Below are experts of layer 3 (counted from 0) of a mixture-of-experts language model. Rows are named gate (a neuron's input weights, with its number), up (a neuron's input weights, with its number) and show model dimensions 0-191. Each number is 500 + 40 x the weight over its row's rms, rounded and kept within 0 to 999. Numbers have three digits each.
Before each expert's rows: a language model's description of what the expert responds to. This comes from a sample of Wikipedia text that the model never trained on.

# expert 2
What it handles: Mid-name pieces, function words
gate1:556468573474473521448509549516540493473457557429478559544537500528406495485477469533436518544487504540441497567576493472534464472506501517587480576530516532450535463559472471484518533553568542485525520558498479579473528473537485548499480495504566441493507536429553490527480532527538471484564441486569470476515402473527517419470468510506510527515491524489527530436447477535452528469487486493471423490548517482481517483526528585520564502471529477469578509539531420468530500457468554463549486493554512492472515485429460507491474545539434430545459483583541453439517537446544485511
up1:525502519461569526466488556531594554494522515587495488564469441502431524554442500500475530543411570497457485614519546494512462454496557495512481573509556518446491458522482500488478499510474489543524538524501497455486474420538503442530429506474495445503507504514542549512428501507469476436572449501470483511492473481598478414500422510487536547504477494486510493519457527533451544451502428476492426498485551521549506547517579539512491509539570462497544545447454442413537514470454573539513517512503493489484515419458500496507457498508458454552448412516531475453461522477505472478
gate2:536541547485423495529531567532549510425515510411491486515500502513536473514506439528506529440522416537446385437501497537464449478553467516453476504437524523423503467474538462521468422462498491523506537523465545526508539463544450491484452547455519449506444487498534527477502519478469481452529450556443518480466463505482465537539474475562470444460569435533474532413444462473504520474459500547463535515484450479509467516496599514491464572454530555453514451484465544552489522500450468490461545532470517420524461517517501443583427488536541461521477413478477540420476504487474548523
up2:538578542493532485499515567532545465483454500511466471528484566555444512441515488433544471534474511503441513545512450527460449480503521550496512488505523503508448412531435474530500479407539471575445522499506510453533539474483480433455547526545432486484452492537459484540420458545516461437509503528542544504560525483584537511469503467501469433494556505515507491502500533531526483603518516521491515509506435532565500506433592520494460541518501576461495533507491473534534511464536551471535501495533484415445498427544505430590502479530428516482404520556493531514573536436512534557
gate3:446496552520469518533469453527537444498467484534511521481506487467496546578469398412504523489534536505444540493483498473475488420570485479546514426502505528538554473485499512447476548532521523504519449496452434497487521516477486461470454503491513514444427548517473445506514464470484515514525516515443450510428570444541532528505398513472444490557487490502406521520521378504434555545450487526500431521492443548581506430525547412565489479511510488520494491530516525498559554515543522473439436532454443500499565537480529557439502469511530473481510478494517450501542566527512572433
up3:465471401519491494442524588465427482523503533529472521535482477497516482522497595547488480470529564521529441590518483508499484536408520553532530525494459480516492515519536488513474549508497475449489558528416535537489478492512552500484497496441476509571597410446490503530530508520494536474519517518535531482547440637489510537524531449504555477491586505524587515554462566468544457493582462535479570487521559494522486515525479562490518507458524532512508450467456539480575483497452424494572540522535519474524517498484472482513463524492459497539493471504522543549405450460448460552
gate4:429478463534543502509547514479495456471499501522453523495458508451474473456422548443491461499545504460454541525523515491473525491592433473479428548488490505468488546603479511595487501579508539519400537455473512531490492473454483499488547491513595411530508507544565480542485552484577490497493484520476513543527499563578523509481487520582512511475440532478555475522436540567578491500533568467510500513536496494472553460506500452450534476419420585484423514479538540528465535472465497456528520467469466489505478553503583524503515386485546513537490476529499528491497512470511470442
up4:472479443483491480527549477537488462520561556583472519490488483460414593412454502460480467513554482483425571534483542517422498454585454452545509520464485505496474481499532541573548448541506591583455486472440504508444486461438502485471509490522566422543512562490516491544544526486549499536539477498486494527506466552573479493478478533573521461514446543517538465526408520505565463533449544470461454532573481526453521498516495461519550529428486526459408523505527492505479565448469478473561495478503504483520443545478550508562491434501540495552507518517498522521482512426509464467
gate5:544532498586523467460538525527511436446452478428533503537417479535508454502554503499521505464458546456446493506552494527444498453490492520498511505442482482569491536516459443547446532429483561421506500502453482464479512522525528486511496498482579529540469475483458496515473489456548503442507562486476446504483445521479608507515597466550505455430504537425480507443508511430483493487540464470577564541576477454527507507420496438482567434496552558492531509461570490415517492536465523483468498479453407490512496480508516448496528553508511497522574584501493475476485437546429514499
up5:503523510497469475497489543434440483461513502457539533463464510483463528514424533503494530529513579489521513507480437501482526399496496488523461492466497472546552471503409430550456412461450440511493457485485509502572520506489525450480461530550490530446451566483417504456454533506483549534500552479493522521547443529414458514450469503502521474518441477538582393526516499454562575502530476459527554525491446543479534539461465515453481499510538520516506496498506534528563493502548521514422540555387502446479451473515508520505498401475505536491466428484597510453476537443485420496
gate6:516421539504602454492517455553540422450429473507493586536465427463506475552510477514452532520554477550538534503482504531470488435492502530524384523583499502470575482463484515552457490480518548478511492554519467482459522504504481542568490523478522412471506508517495482441566505575540461520520508457553499466440516500504522500483512565509567514418469510486485534405512507535513540485450510482513581434517450527484463495519462541501508516475507475504572517509504497527440452530539484412575508457467623456476447498490477562593526537536514507528502508550517511526506510509458471551
up6:495477477501546512474500531524501416473533490476490494511582426455451530509374449501471503593513474560519471482451462549485368504511440539469482500505487561470461491446474513402484409486503525555460436581484434427488537492496527536450526537494506456513485513499472448513473464517587520547481498506607446449474489469479541490548539473499481439533529500492541467447501540492516545511483528443524541482504431476545449445521468609488451487500480487512545530515520501581496475496532518518584549536486521483528441477466491443551520498511526442513484505517490518437512536514450520520
gate7:512521470515490529515477520493617521525461499535428502458497543485545487420524511543525531521491459494470506488456558471451455445469528466557556492466498515495485527495461560480526518551478442489540519594462524432431527558538487559449457527520422458495504496504552520450503456513504498512499493496536489463509526528444563559472424515432492521487577508535448560422469504435483574545492491392431497429475587462494545529361474468445469562460493505502517497547473469514502552464506573450466523509509483470529485490513531468439479494480512511501423554447469550472494523470494482511
up7:472482556478497494529577541526471460506511467480548547572520494458503515532463543439542502548488527500498491475572440474502506507451480481507510508493472456474497524508504523583433514491531500520471531457536444532593495454498443432512573463456528511510514500507450519519546546475449473519485526493553528530527521447498455482493468533472462487536479459425548446570477477521465470479426485577588522550585403527505434520582537468536442508534537481472530513475538449537484473466514518544510495466603525537463518471455474482582569496504523578523605488609445465498534542502535517498
gate8:487443472520431541461535500532475469539587505487438529502573506469492594484492545493441533528491528518498515517434532461468546510511510508489474445541462480541509498442622520486525478485537495460411467540499447498489519474522526411451524499520403492516514497474539471445603454558503503528558487506516468543449485467506536547538489508495488495547540529552430463575526496501462596418525502590466486498505508569504482552466532513525579544566528533555475463545496488577503413493447474538504504537548498513494472469419468531468538435486525501508561519474470478479451475480543525527
up8:497416568487422433507487586538475467488492457464515505507514562553459472480551510445479506405476531461523572534518526439480497460549456517456473513452491532539533550518518502453528559533568461389457465509525478467522504469428500514444472492498480476568482505520498446549588485505509510470488455522544413531452551470462566488535485512473439504551509557536478471561468438518486508471460482571501461485500473552527528496541528449520471537534513469400509510458492566501570458497516501535409511519579422567483542451486559522531512439547480444497543499494524465490510538527524493508
gate9:544495488491449462464441518416530552499469446558488489485489551467535506502483558459541499409493469511496500464506514453452558484485518523498531469526512565463560491508468452549465535539526545539481508530427468516493500501461472455558508472550491539496392563426473515529450450537583505487493571530479460504385448519499483523475462550499568537556465496460468523534464497501522508518499488510569505550531495520557497479492578537433448515516556532481451509540460407514534482450501546510451564363454557428503499447522488551479506534476508462486553514500527446453472541442531483486
up9:584503473481435467483536466508475499568443478526484518550530564515536544511421588409491454417502522513443417423501489446486477484465537523462474461517546555526516495512512486488482477526513553537475488562488454547593460550413513483531530477530515537497455465460507503530427479499593561546553498508481476457411520523522499510466418555524534540445545546481531533562429484469511501455500522466444545506490555482477453513497566564459430479504524560535508513471455477545525511487531556512544562481442540472523495492549553502516447530505503448518567562493514478505524512463537556525
gate10:516509483512542511542454440550541559497506414503457526582445547499494427561500466504478539487476491501504461459557473504555449431464532554555493481568489595549561460451505480428434462544488557526436544512548545513506475477450443533532595481494538487496482503507532573501510570485503484454557513522506438485471484506501546482479503534497457521517519488468480521521502503498461490491437476456466495490534543506501456511457605553560491396526472454555497499488518527437575516570423504475519503535499510516549552501531520415468509479555552529518483484546508423499410494536428540472
up10:452498465504500522512465511523496474451478531440542457538540523467530520506484507444474565504439475514514472594481618539466508532465506509556515556459454415475535558505509476565528460428506540486518529480514514406493487587489549544512420533487513575573489522477524414475462460552507536552489561536460468547479534533475480512514543487537521517447544529548440451582431527498525455582527544570446457524512437484489536572534488503502549513459449502518505573519503480466453522526473456517492406512495472473453503517496509538560418527526481433473487500488525470521542473469562454500
gate11:527483482461535458522581531473471499621547503506487556528524513525473477410436511527473524483464505573534455451448579554529464487454436498486451473539465498485421492455505376485542487563527508582440482402498514480497522503505512514480489512507566494516469556484514572525471465503462562485474501425520500520402479446480447518476487465554462567466540495499486504483467440467466471538561540524497503518453518521509467521505473487462561523494428453509495434429525488521589554534531483497510503488473505576496553478531542473466495479468542476518465520514423567505490511590485557514
up11:482515375532495501456577518428533436559555470467516513472523506476496493512491542537403424476498505478415473480493529513517504464478430498460500522448458485420462522493495480509538500465483494517453548482435533506556456495542531488506568537478569477593425537465531573453554476513484564501526485445549526523409531468481497487430496480468508533480523500499497515558477462439508380482535540536513482458477551514513486555555443467545532515515473480489518455469487463496488531447555430517440486425507463521480506545484456442534467475445470429453490540482449509527477546521573461485
gate12:498532455553533510543494463511482479562500521449475475527484456442496444504454533507542533426434491484541453487526483510490549482547462533478505568525541510520518459490423475454469515501455556489559529449523546491446558488534528516631503552617508554451561555488447502467543480507454540542532493515540507485478569532495522532539482444563538501467520520510533474457481551468498506464604501500480526455542538404530459525528486505555532426497537560538509407490503548493445475500541562465504517556465439446456432492468479522557531541574524515482528570517488453471498440490510457500
up12:514510518474543469505462458488554480505515454524515478450495444486489579506505506435518488491539474449453526444550457484496516595488497498566456511496452484500474535381480441495460464479490459459447541511460536507496530471527492520502538443507433544510480478475465432389526500505490504518485454496454541505500512593501449511496478561558509539480468516561475519478519474577468578575491451498476549534485543488511615469455471475575524468460544432498464430510518518554547471435512434517494478480475485515468462505508528452508498399504524535446513461490370553416483516519466531474
gate13:481500405569483516532481520507522475548524385506485509486461488500509550517455529486508478537525502469494513490518503463520393514449505454533465469486496528457471492525493559517604538509465514541451476517535456523530512517501507485587563533483533497554432458482565480478504461487526537463575550497512422504478434506506490426527419466497508428555517491504523448546506547468475510503586439553514538496549521504467562494546557514525438504550526524453532478491491568498455560626494470537568535478518539433461495558551430476544471545494527505511591524455461506524447540485487517559
up13:472518515504521478512507558515560459473472526531506563570465502447518446495460459543513565496532537439517563461477559485538511472535513478483500487538511561443422470491521557534471469466531511496514609467553446498442475503471514482517534441508505530487483466507450499438500556511494469456586542501436503442544533481521473450487515479482505438512394546579475472502515515494501522555517533542452438468489391493461522429504564484555468508480569528526502500508495511550488503530463445475472536559548529503402434497576493509518473439443503559498544399522435481532505543444574539513
gate14:569525535477459519533479424516505474512549434442563578471580515512448573469480496509519488555499471474520468569507496524520505531466557436415535483456528477447473475453535530503514481544490497533473495521521582512543503467523515508545413519516418495465519500480428432492450468476536532432529472488501416510473490515521518494430499535525580506508480501479464511518510500463465497490503543491478551449546557512526438529462543520561523459481551571482540515516496469505605534496517502536491499524485477495529493367501366494482418515478536498438562585471528520546531551500479485537
up14:572536509444484464439488450520440472470530445471558549487600556543492528454473473512546487598502469516518463583484531529530462496481498481426523475484513462421467430456572600511500491559453482504479510511522545505569523452504545428573401511480450457453513480473454436488463460502570534498527466464512459461522477482556502474429490495539543553538511480522495538490459514467488478494546564478501569486532595495510473536437529473534525464468545531445515507506482504469553527467519483535492464586519502511539488442474423497533492485447509530454560595460498532537522518508477511537
gate15:492525497515486492424496542458544427505428471491436538456466519494483488500541488464521501461526489536533485530532423445512517461505578567517557513469537545509509508496490486452484532482554521466563522499443473583529438520571514532541511490508537503452484544507567510456481526467491474455478482529525508493529540532530489487457531427547579568506464518398523512446483497564475505430510498460422570525522515435492413490571510513494501485454476469482474480430470536501384550504458463539533480464477504530478500467545427547468496575457545504441466422503434485398498571517478520446
up15:472560450504506514491511518488460547552477529459453507453509491515530455441467542473566535474509489548507436496504459431520496454522506523483549493448513541519515449455452474472478452526479496587593500567472518590542487490514578535525506493516522545492477558423492450507470455471545525555506537472471525456528519476539497412459516459570525564502459524498514499534532552507478446543503446446481604545554532468490448515470530529525491511451430473449471503438427536448503489509475450551523491517448471495480509473546403542448498592456521433436516498511449486453489590464564550521
gate16:483514600440413460464477559509492472424505500490496512490513476462581500497555520462565437522521522502495519495495554505508529527430496534571507498497499545503509536435524472517533459497519492483504566580563503530436517475511479506634450522536507468491453607436522539473505501509476514526511470500515482516620467426484486428511486521505558492610421482525450566550526483487526528436447514498544514531505436477501525525481539461479463528551532545560474512433484503478533523440499489493538499525520552456518523427499465467451461546487468517496398461512542483479526503469499537568
up16:530503482482441463465474591461482503472561526497481515541504479465545476532506495505539461550475477531444518537488544482472532473519531546476505466472512507470465484425535498482526473443509492490494541580561517567456482500547449469528547535459462503466494584402525514468486478522504500471506502474458427545534478466515491438503472532475547520497414495545519472633532526455502493452374519479565527545527485503463475540555590539457456544580544489508474599512533480390528501474493516513521477529501552486435441416518550488478457558500470509523451436500462492581485469463512490508
gate17:547574560574508572513416514454585514527456530465565506546487488482540456499479514470501506475529484506429574552558515518476470520542510463550503511561547432481530555542522489514577444466546435554528561480444445514518481512561514435580533566462520552527462532507485548512541484497530527612487509488473468549541477527486489519494444522466545507490502484504458470528438534571527431553494586493488500523512502435494528536505552541477505565491512476483433492524491526427528576480483430524493459462517483427534517528485480484517498470531420552485493548555495558424463524480506511550
up17:507531523577557574550423463446529467540448502457510520510482480462475491587491490460478491433507479526412541551502478524450484484552510532547529520512567417504530495503514466530597463482515413537579507488483471546511503507550553465560542562512468540548468503486508531534521532474506544618495562472464463552565477502502510451431449509440499505442502486486461471486420478504514457524461608484472508564512482473532527513495535543467505533472462400534459496499485541461564575414511512519511472475458483447509522494509508444504456481531420563511533513510507540464506469472518511553
gate18:528608407537489501521546546444505472525540483502473656546554502415470513531523518455513489588425483461466512473480527531426437532500481479514568538548474497498519521514556546447472500516495480483564530488451459538529512484535571416492502468543472520471564540504524509526463458469474457489481576487505547501473441528529522504590504506458514513499530501519432581461498503489435488473542476519453507612539591466519441495496481521493501475562548508504504492468481501488467409485535454544498483502538530494483474511507513488510524454477536503511500497480461480449524555461506431394
up18:546513502533498512584480506485506535535508502499481595551530492421382487499579456554496422427430526459530545509466521586519512508455506512484569527549499509502451530511512470477565467491549556522487473482517456479506553511583535539462428493526590574486515448520529454522455442508574474479463537466547523529563421529508508483521540460521525518551502488460478488461540489532510498532504513509486532551510478445555465503513509478450409419490538463494484466497588533530497490498495543504559452498438469465467489502527517489490603585515548475466524575448472499554469517522446497505
gate19:515503521497448574540510447457489517578510560576517527557565567456498500552417472480500515479485493549550539477487472428481508487555528438461463518468518501516536512464548506469507519530520468433507487539487464546602484528519573472466472540517448517545479503482524500453470479465487525527497457438443544444541480543547510505486520452545590494512530500484478542501511510551423532494481468587474519536470532488510475531468528462467526495536448538380481515521461544439518489520534530493455491538528362517514495502520508550497565443462501494572443479570592550543488405470490481491
up19:556461469483491527552501470519479517507457470517506545477479507411491476507424508514484530569556423484603518502588463416517573505491479435523507525500492472451487499579474511578458551515488477446522488526539490504546474545538533535460498496451504540513448540410515505452494464449455499566514495430447515467482516441538447450477562470511522416508426558499457512467498463531502540539501522589501556527479491445479543531438522494523574452502459500465508517535532514475521458506495537541444451482500493507467437465496499468505612450498453468552531556579513527533456418562475499520
gate20:522480528499567439492542483557515449586489495520531567520525465512414480531515506466488507573518531508546441581539519495459525500581513532490408479538567543531545462488462451535483476494492481481540528490516542532495510501487511520482444514549528449466614461475537486502480501487522526484587503448441508395519515542517494471505477537506440505442470468473524573506510517556480441479486483467495577533446574546515462499544565560560525489487473590485538478488554498557524503566427495528541480488488511488464486561477519511447448472485504492451461565524562426520463584498515573442
up20:525437530478558538499566545532510448548471457559489541521530446524465459424543542452522475430504570508578515492437498536536535472482458522575470541520540471536489543442507490551443488491555446458560586509477483506490497500598445544551497522455460486508461459447502530436516472481483508477542556521543533488614492490452503463556423544472536578503503546441475497532469493456485507508527571498526511480535498520504493500471536469493426509502507575525492494538471532395491551507526465450450534460457493518499502452487519479471540487548443544516543472563489475516461488478409407463
gate21:539455511474434535524468500480421478467469475462495508547479529530536464519466497485519502490473550477463464525506443419468470468505506524571419484507536447513465469484522558433522463530503532467532452482427443602526467519481438543534572604534432610416472493533479476529436445535542513536533416492568413503453453523509462432517498535520442522538523520458517477513489476550532487496521507508475512509496509496433488414506468453451454540467459522508590501531515496535469440515522511494444493500478542507516440466484413492507460565492503566471502525509461514435585534523484506520
up21:464534460523526498497539479505516523516524519523495474438596443514460567478516554486497494559477424476528542457499555572455522532463482485398525493480442574484532557520449408542458522481496500535540556512554528422475549501530582464471439396449529427600534503477546478502572558478460553528474574499457571516512541532444512545503500433508520520467503478483436507469551500481452561501449482472466503519482545485534555545475500487505539446502484483509517491455508524467506522478461485522514485495535471532480525491524568469478506468451512413532588527526565476526401480469526480520
gate22:553496585551478519490536480478501560555489528439474533508448445541518440520521503444585547481516501503517525498501442495524435415548498453499452432500458507464498528548458478569481571504526508462570438514492493565499463513560508538416461501529519488383528483494490467444426570540533585475541534551560539461513483445514537569460533510543481513476497448500577461418551538489539508516580508499529471483503506500489418499458511460482468514519530480426534507468507567462484458501505500443481564458473463415543483517501484492555553522527521485463561530546534518441491484502461504454
up22:497518452412597495506456508540582435435566474561518510428515513448473470511449492482393506512570510456498511442526461575441533598520546576486543489525512535537567448497486509458509508459497428502411508525474517518571512506518494516585521494485484533536491558554451538539562460446465455449512465498508508534497538482506470447424494561562491475447526501486503541506527431486479556485473521457516513453497512504513563507496463531550532437410480536570494497505482492553485536492487550524483445504464537553519462540437527493470495454490425527496504501509507583527458446510494523500
gate23:581493477498500470529448587507489489447512490504478560507507467546472497517540445457397568493431545511486440502547494490504461533426476463457506496433558485485470525464506473508602524456460501413548508478489586472604456472489536456473512533488517495534546474499505492439454575497538535546533483509511538526498475506586558496464549542521530571459472496514561461522472492579476496438508414533531514575555523487562550539502536486538515492504489438543498504488473497465562495487507474541450550521573471519502506515465568480469514509546555480470562590513488573501539421491519500472
up23:461520525498513586484494452518485528618518483625508532410545473522504490453472493473472521502500525484476476429500530449572495553543534532459441481527526475502509510536474533471541537490562544558545566456508486538475470435515516440520531508491559452419554497588545510494489520474506484470502515473543515495451549525512498408513493479486488505431535482480448539529554553534471510565442508480429470542421469578489499506500518485561514538461448532525527543531551510539588459517442415450569472491484519507491485525534531466467537428491536498495528561550425482524435508475461499528
gate24:440463483467510493513442448430458489522507463498497533488542553510546444523554542506561535418523485487511420435530549470596561461414489441427536461512480474482519486592507461532497539518454458492457417549487477527511537485487569444471478521512471472496467458490553497538516532501488559486466537487573521540484528516499529397439535547529498480520540535509509545555492483513509468565528537547518469568531460492498488434580542475499547532504447421499534553516485604482562483486491448495508548482548441570494505430530496535534466458494451492479569545536475519441500461485525456501
up24:499581479568484515520558445513508577491489381477499443471493484499472501467505543558468506535450474491527478524501442513522485483549535505612485512555461548494503477511510547517494498435451524454526502504453497431521475538474594429512541435519488536526463551476537545493550492488521520501503461487379434530472427468572506491493457490491496492502505545506533462435495545490461458516501476515488518486449431420450495450517500542431475457494463578461461537491506508532457504500456488466478465541410497456486478434523551511504535441503525493445464450435533541422460483572434580502
gate25:550576513497515467445523543425529558443447498544527507478516507502526461420486441462534517514569498452562541468539491505553568458554451476510497502484521498456451479508466553547428530526489532431502466477550460614548549469576491515462524468458505465461556467468535486537581555558547492459485549485532559447549496512496535492507457472566505490461451481476500513495461560548454479518510493488479500454494461445464526506559498469534441500468521516527485578527506454552535572549447492513482484512470497499517492485576443495511524564390465581444470473530577486517477485575457471522
up25:549474540461444525488504533558484469519565501462534505547453523531451395540503567450466491493427464497526432495446471467496516520501543494477493481547462517570537548533557459474486505490538537503475531442458496467479497532505514523481435554543467550515446504479521544513437446524571442481533503554519499485457520464457515480426506587504439501476498569495496547554443529506532524471523509476477491471523572503510545555579483524500543486528452492424486451442522509472472422420507410512481481478459512573535530557399575414474452495546509476535526568452485496508549500584510518511
gate26:588443506517475474546514527546454579508551498489435455450516478450531463509482484546488524486479500471596486511488545494464516503511555478535478482483564491472498439511464507519573612546437500494458464415419512559449500519487449543559535477540577480485567568499501494464497502498527545441508538519517484489442483505471431563415453509443477575435456456506475455455515521569462445508483474477475511503522568498463501460520472471551506471480497463488484444460566579509492497470446488499450469543509528516518521507464522532465593553495549499445388493510521568486498493488503574505
up26:494480423523449464512463532461512464497458486420482532515479518505430542491477472472404487478493549512511471490533487455498505534509526490536484523476469502518433483411494508458554559466452571471420446510490540453473474469457535545530433564472511563528475511491512544525469491542517536491489436503479471573495507536391483520465532479435517518465569442438462471425462498529473544428536455548478511536534515490470463412482458495436473394473479515457460503439479560484496509516434453457476482511424478492512471449547501461457498499486553532519505474552425570458554575517453501438
gate27:525528538503435548588565489530545475560490544431512486519459513555492516543502533499495551511440482458528444492487477507476537484442537490513526582484483554550513489438499498498499537550529480482505492520528474490522511514421516417463496585447520589512517497555498499482438553446427518565480524479532476536450517512472544455501454535501573518506529516560487522474505556475490499466600449625485546467526449592479538501470458481566540536502503575508554440490481490477483494523530484522473468510489514538462498491433554554475547530463576511443470565544502566591487497427513544524
up27:474458539563490432468517548451515470437484505501473542523493430433459513525462515537501494477539489524491509525445500496488517509486475544465522441468494466533492448501504510568504562495428525473518405526553532491549504529478458454499469480509484398528472476469528457529494491434537456435479512487389455535555472483580524519577546509462464481491502539484513473519541490516563565469447571467532491559553486445541498566491527529448451431491469446439438514536432441475482469525495522477560435494583491462549459469463448504459532516462422446568567507486526408523502465541521507520
gate28:517519479497477552464520447523555551471491511474521473463471509425473528476475459485555483534407408483517559480473462496532489516560483514457458484513466504454467430440518536507522486549448491504550498480541459473465642460461463563492529432495506543574543501600535525557479487442498548548482553472510426421465514534470517458601544497535469493527497521527518614487537464540478467535510536558542510571484514523460589478500527567501513491482549489472520536507473542534521499547466497513451441518550465467433495525536551542567495501522541498533470569521507553500483477491506428487
up28:467441461462522486548469502514477425508517585601521497462437482537451449490503504512541486493548460517471469593513519548485494510456499477519410507523508490515482566463459473439459478485489452500474516536456436583485439498487469513524502576456567525505528443609488525466590518527493448522442516526518457446502463483545551555360488590481481475445474513505448418483427509494462550480529479528540463484534495516527535501540490501494562560472444503488506550506475449526501516489482455486572526533533507545521470485544549477532513468517508532502456497559454572529545535444467518451
gate29:521506456517475503497562511575571497484515474531390498534514615412479596466453497507449491515458559460460492557519493502496455514485470504462427506526495483502403465476512463552464499487448574548437469456503526510505475438484531468484480557515459464496490434538435446481389539503502522459495451577496452501572437551474516587488447518547450537546534508523540494510523447501520500428517544473518490502461504552399531479493497479488489427441537494426475470575541523501471480505473520462506521498544508473494508503534451443542479509494495438476527457530464535526527527503456502434
up29:515403469524502514554596468508541466521505490556457523479513567387516527512454464461471514540526521495496479538516464443521461555532469527553510490525463475456421427472457433509422555511434461527403468484502522512511515460527481474509485544489443462481486434561459464449461511521523420518440494491482466484608440567484498498507496496541457586587481547505513430487524464484478485471536571451521460525507525524476456431503504439490467477476517470508491504498548540523497476550508519433554498511506441490517522469518489523486556549519538438456591522545487510517493435509417528545
gate30:508550508501494480578458490533523515462512498490481489439464472511497468535505505456447465494489443503523483535474524533513449462557486537423491507506481393475478525505545440618515522491455559582523544507501502463478509519494553503470476420510467453569515448471492581518495491592552561514617536467523561507555484483532464523513438530479490469484494510561535584473501468458537507441486525576542486481460492474501483519432524522519451455476441523465541456460455493507404465505552587557455513565496563480426525516542443483475483457472487550463410557500478480533512503492532477522
up30:600482508528506472413447541457484511511567493500482465574535522516448434505446467475531517437551466472494516506501548565479450538473510530440561452470555528583396502485553522470485421580538493552495515483437476546470482474479448443535559548505479532543484430546458474502508476466455430502471493533491504460492524520513482457593549531548454532550493487524535409481536516514495508525462457445493551531459478508453460497537441535509574533473471541543552551494521528402518547466481446541474474475517520533517586547482496501503509561529488518542462441503529458448532505533476460474
gate31:585503429438502554501513440516530492516544541521459528564508539500509533519468529462535517505541532506440482458571550466467557455579465514521486515532565530490527457463541546481577489442512519450473485473517455533498441534521511506529553468504512523587521538472480527490496576513613489519494499512477489518513587527508507539498506450508520443472477456523594464517452545515594473485551495497479456460500521480420471416519512460506494455422454508530442425543520540552524428570541458505498511474522496494529420545531539522553453541464411568449513510476416492545490513499537488508
up31:494570472428518521518570525480517509500494459458468486595526486523517490587490522436503484489491493472428465493509569497436543571517425545491506539535491549512506581485508512518575466507503471470441474547562455453540463545521558505527540509539464489419482424509494515488511558537558458535497553546466459508438506509503532501512570525498510462482551471581569440443408503508481495454567488483506520471540531478471468497489527537486511542544561476504528449519462505519518434618423470510536491495514456534510533504482388544448471485552509472460490499492461539522514459520543606469
gate32:532473457473490473486511433523474513472547473584495493476499451509492497535510562493530413473479544480539521578485481519521460451509556435516530498530449481522526449476520571526533534450503500388530571483461512498544545474483437522460549523491433526502525532524592489490407454511503490483478457509459470463516500536499552469415511531472574588456523475497484438512465458528486443516583530518566490526507526492538503499472455572522471569467505530467436522461394546457493410409497514482491481491395467524506524457465546581495473520495520461464530496506493536484459527491478578516
up32:522544502497512486514544543430504552461524559518436485517477476494497482485491470519490515519437473470559505563509531520518463420503538441562570482524451469572555515539492497514425536502551468465467435501485454440553602485504546468400538484530513487555516511503509500515437505517584466485517588497535479481495490462538487463432485504538536513486615550548543504486461469482604465472528491498491506458510547546579513462476522495393492530497555451490539500420446558495475500489485548539515514532442488550471568503517497473528519591454522522483528534481472430451450496554524561531
gate33:565481517484515470428480560521456486521451427503471563536437475521552483489507491497543487459425506475520450467526516471546547456555545511496520481459431520541453410484494558552464489532543511547438483541420508475408487464538552545488531518510579429476481536478558475473557500528520526534501510475555486563532498533562468510519444502548486513510480566525514508551480475459517488475484492434476473481512489489499420457542563517481542566541512507514376561391462467532477468501477475574467491527511506449493592500530537491559493580519568544467489478464504443456480554501511462523
up33:480489485563426590536506494482479540548553523518575454440462549492466545486455482455530456517563503522463470511541466483508459553484457541502524535410525494522509518498537410435473497435469572519426475465516541459535441513449460507475502466501515519566542496571391445481507559485454466561494422493476500480449498490466527502475495494512455509531484460521489513493488444536494511474450498513495512457480513572531518529502469499467436467424448552494486489516457510515465531461560527440507488441567472552524472551403562492524538501511496451490549474528390584556528417534488497515
gate34:415482489476532486557522547578440468468578522506527473539531535518457523516474399553477556482570570496540466488479483529450576523468526508487471507518538467540533527476516499524510473525497500506513465553501523554481608517474476511444553458470499483439539599430518490541522403527560485535535486558484549489515540529515493502535456501501514470542553544524438481446509494442460580543578534536529480453446576480465483529507459547483495450512504513450489417483552516550481443426535539485430521488558549456506494491489499468495486537456572545426488563476460467501546466466513485545
up34:462559472507500549514503449506404565499508531537512454457500484518476535471466513479489467441493486450529436473516480536467495518492482505491410569503453454554476528554498510465513489493442519422536531474438566592546542523447538556436535480474483552457440645500551476548499520464508459553520522503479475495562496490485565576493495475523515490465523456541485451546526460574455516533486518528526497527531557533584511529511490577478503512506480548509447510459546484510535454481439494518502493586420450465517554493500456473405486426471511461448516551526550552492560446471495521514
gate35:467435534574513538497523527554511430497419510411505512485593448501539512477551432492460517502549571454475485524442462485535435471577524456486510518504477549569559544512480471521469489499504509508511465481524457542484515553489538484494461441551549515578534476512571505555573456523545478484522500528507537508581467415555509467543514491525501391520505533501437499504469499501475596502507446533512532490515416413445498523471545512539565513532521517452517438514523490445437536432458600572531524515494547523517504506500491491593514531463532502491486538528500547486509472454539492500
up35:428526474536480500479540464511424494471501483526535520477497525376484463470488450462581525529536500570506465534472496408527468473449519500493513543526512490525538440487415434522499500428544532486534466435481493499493556506503529489451465496527483476528563514503508550563514501502521545518429485485556550567534454527496493412455507489492527533493535456518471484474485523471466454511562529481513572531492529460482447502517390510477509512457577495443508416450545499556501538430489525500498491544387466490520532525463480491529584515450532479401402530545545504462470458521454466551
gate36:453430518472577501529402574495520473493477431527432554576541503436437581472468489431504488490377445519492462515483541499490555539504560531501442543467467530523453516446497528442540537538432456467478476519440503583527475543481389537475548471524468521474529489520521431475512470433479463492516481488536465504524491472501528493450524494465496585498457549547433489490545480520520490519434471530475496554529556519554461482495506530556452509501537507549492458500497551543457419508489425480534460526523427533428488460487491529569488496527501516525501493486506560462500533437452525529
up36:481503518445461540489432494504503492526571417497537487562534500483463539556469537561475490476484433555445514483509559427504496506473461482537466510517570542561546503506503524542491523481491441554535458445475537514500470531525449450464520453473430534533576532568493512563441506501440444490512456508455606503471480424529509508472543495458533485543461472535553499545444543451534514506459547453508556488524488474468451482562592549519518592479496463444475450473522497495482604542479545500455495568553452457574523536478454440518508454527459522426549528545472490447478498476520542499